Weights of a small mixture-of-experts language model, trained from scratch on English Wikipedia.
Size: width 256, vocabulary 2048, 53.8M parameters.
Training: a variant of SOAP for the experts, 220M tokens.
Below are experts of layer 6 (counted from 0) of a mixture-of-experts language model. Rows are named router (the router's row for the expert), down (a neuron's output weights, with its number) and show model dimensions 0-63. Each number is 500 + 50 x the weight over its row's rms, rounded and kept within 0 to 999. Numbers have three digits each.
Before each expert's rows: a language model's description of what the expert responds to. This comes from a sample of Wikipedia text that the model never trained on.

# expert 57
Description: The token s almost always: plural endings like projects, groups, Sanders, and word-internal s in Mansfield, Las Vegas, dissolution.
router:479501490560557511575524481465448438512426534498501540447526497537481482560481465484471535486436518536528531536563512521530572495525442496448532517503556581442596464456518484512464478490482580
down0:485548410499424551403490566532506506438566542484640555506471503486510598491555536441431539596507546422426511546514495538449536459438609474528528486480525493456600477452507471539474538444608531
down1:439633484535534505393492632507468478413543492499488519535428498511435503496505499507524478500480528512547501567528393412561524452512569468532464519524584439497522518464516489432475521459432558
down2:432485486481484550510455443508487522459522536588481407471498509429454480553625462545500512496594406549391485554565484525490493517548453592542530500476521438438466428377456448401496472562516653
down3:397508437565527460517534522438424484496434413480481551486489519404532531453517389569513398438477358489466581491623428507483487489526482461511507509551575468564388634452498557489532525527472544
down4:514451517550450492436387529479480515565459536536636464527380510480492499530448451459483484450455516511515596469529516441635495515482553553465508509456484523503563454544529386510488513464442425
down5:486502531501535481604457564499519459448472521455594403407431505483544559603480461466491567417490414562498578481510571530394448468470507559490531564500367511449487538443508484531438586516462575
down6:497517519542485471478512538598570427524531556583490398465519536517553540486546472549461448511542416449542521467478412480544502482472478517403502483426440396444470473609499513513463593498456464
down7:523531409576420464482442545506494476564417496581529439466587478398475592586513512426538505460529543517482425562569471481524385515470497555522480501539509464452482540462418494484465502432419458
down8:580477565395504375447469525473425555550512430499525552560513493532479448581540438550425403459472551434553510453560550457504564634492489577470487496373510502503495528389519419535543498420541501
down9:550555476484513518414598508566465522479425536550448398432634491510491529559583523571432481591441553561518463536471517489511453514437484399559509476446591503492477503409499534487440464547509592
down10:425496461457474472414493450463488443483492578494544544461423457502497508437563473515523472431423586552452481500483482561482427505452451437522510417395469594457508389556518550486500484563505620
down11:584492467461511508493475532495552536556544442545539447454452588455537420553578564494495448511544542511464427589499480536458510483560498471542452417487518469470531561495581558424585508426501585
down12:563557544480476523465513475531428490512520445499535395516476471531451501484510614417466525444458523616580439441504521478476525495415461450440493499550484469537488674456566545499442640563482536
down13:454463554526445543442422568451561425577485504540501524478483470452554502496355543451481498499531459544454384523504526570563495568630494590453513567469468447530456477442455583514512532406455584
down14:545461496541559408449516435492492493481489510505417461544480496443481495487432498437510345441529447453497464510500515434494493564514481473518501579519554536462431495498526559416510531530520551
down15:499529538503523514495491480507490523501519375494489546427513519559564541489527506448453455548368452477493557475455561609508446452423465455456494493502488490403501506482484533566458533500383424
down16:486406608472550563492456427466464518525540482521579398545539520565504545492482515508546512459525452512498362488449479454513536525508530600562475495556577428481543457558470550601525506505453454
down17:476518511500464551541462415491534586485567446520466533499584476559535429525437484452510621518436555506452474517486501464507499415450526579535485420453498597467471494567510481408568513483410544
down18:697407446484527532517509487479466478496451428558455474470507441431554488459463505467421461528497506447507539513452522587527464537524435521466523449426525632513525505533508508449538493460448521
down19:531461387564485451483522513487517502447443524548498532446514541471559616555489557533492433470509520496470567561543531463490475548422408539526499451459515510550541500522484451520522455509451547
down20:617578499553454475486564592462477456464501608575502628518504525502448395487435505451497521529533522531440562598540509425474546459538419492530587562494509480532427534534448468504455532565525590
down21:496533505537392525468553466473480503454423460556586494424498540455434570464542469552604553433482477449467610528458496416506407545548547565493482584436596536477574455507467481464570558519556569
down22:531464471491499485394417496546497563525568477470434529516472497491536508469561473467560493531498547408518452377464614482454436412426496464478538454510560511469532442485549509565514574465540531
down23:514480495476407488561450561513504474412559484464494569421500469576541416556465487453590527551413454527449496382543422469469448487441560517553451414484391504536522554477544453447576531510390451
down24:494502619540536548438507507467501598524436502475476458436479449490491404485497491537475475501578510390549572467481511554529476533453512500482503572535549550427544577468491560543404542465483600
down25:488484511505527563436475604570544489463449456388519426447463560619637474430436483524434449583473540520544545440473445482515405490507550503453440524476454510534448384576514563570445484464570595
down26:442516536443504509595552492398529530487563454581463508494425529476405549558382535470440472485431596585558455507473474469499484469415430452493490553515458523529490475477405471463491565522483445
down27:497516534450468536626508430550513497511436526491446536508583582482476465613560541512528477477553451453525440436543541463516547424517471519588516585434512494495495506523545550529444495537509503
down28:506437515480461476544513499481474449408426510409474592494616566445425424524432491403454425542459424496513504528478476528554414497470565638544471551446545505429416444543454502439494487445506569
down29:518438572498463505573478476435654475540452452532532526590587463477428494484414502601592546479544487497484498531524344481456548553521525417561441475524477562463481452453461561502523558460541509
down30:522515474528637458401527434468533623489468443563437446492552558507512538452578547560453539409423505546504561471477429479473572645435561459516464448476550475519499470575452421494504485498434469
down31:585421558464508553526471404463464444493502541503457511499496512550533538531537517502449559493608481538494456549432430505514523509489576524512601552516557485422475482507486477478512583486536520
down32:532548530466587477401599564456409468522465505454551437588605527511554531469461508450463452578537507484509505501477575518428510461495485453515386504440513474622451558501509543526431549455534500
down33:555591446519393542451514450566512450507483554501502551551446402582489489538463455436589394486523475508464425482522521458426579421490444470471681560451492529477475420572490508503438502454539598
down34:471452594548566567448398523517438469568533428420452497453479527394522481384464520590526478393522471532499505558568483438539460636584514491562478529519442429488409527488523496479487496411612582
down35:544379593552467603480467486512462536574505540486473522489518465456475478491493482522466619480534513511413508469492532526521485437502503505500431541498450466450479544574535518598557436493517493
down36:436505630490532542486514471514592541464525404432552491575523487544553527497467480504440540547543421510456426419540521443543479479528552462436487450560485530502581478488520587399537522461564537
down37:569531490540493428560409528493568511491553545619499521516476483548453502522505491494460471433490511476426502514507583449543503475489472457531550499563510382554471474474444484495571497494496590
down38:494475497496550463508582498484537509522523505600525570556500626501586562529534402511502519566585496441624495509573520523494483434437492524482534505596536491591518466495508459533457486479521507
down39:470452504510508488562444473471489550428542476458504459556573479516544417508389528521511543506491450516523560512534513497399490614437468553476470507485573493412409483492599473638428656545527551
down40:437505517508401455509479455478577501461519538449357421446474495396436458510590439573361547525553490473514435538562508505538456563459449518553496406438507549432502480493484448514418452458498542
down41:419443508380545490438566512530436517528463383504510574382501509437600542546530507511463482572518436418440515501430530577527537503418557468468507475452481439507475433503487585492505511550497519
down42:523491570504593437453491495602510508572458453467520486522455485588435553473531557549520489570559543557605534476521582461561430559509484444490499581545450505578516489457494466476509501486411496
down43:395491486527486440496542497490556480556445445485442514588510611522356480503479526539508521543574493510534451446558549532522461481509491534458530510413613508557553619423448464505559529533452553
down44:520518458510439537568489505492448556512541534469453520390434482448451544521491495408545477479507590455501536516570490453495497413480590434497564456481445508472587452463557505507573519518481616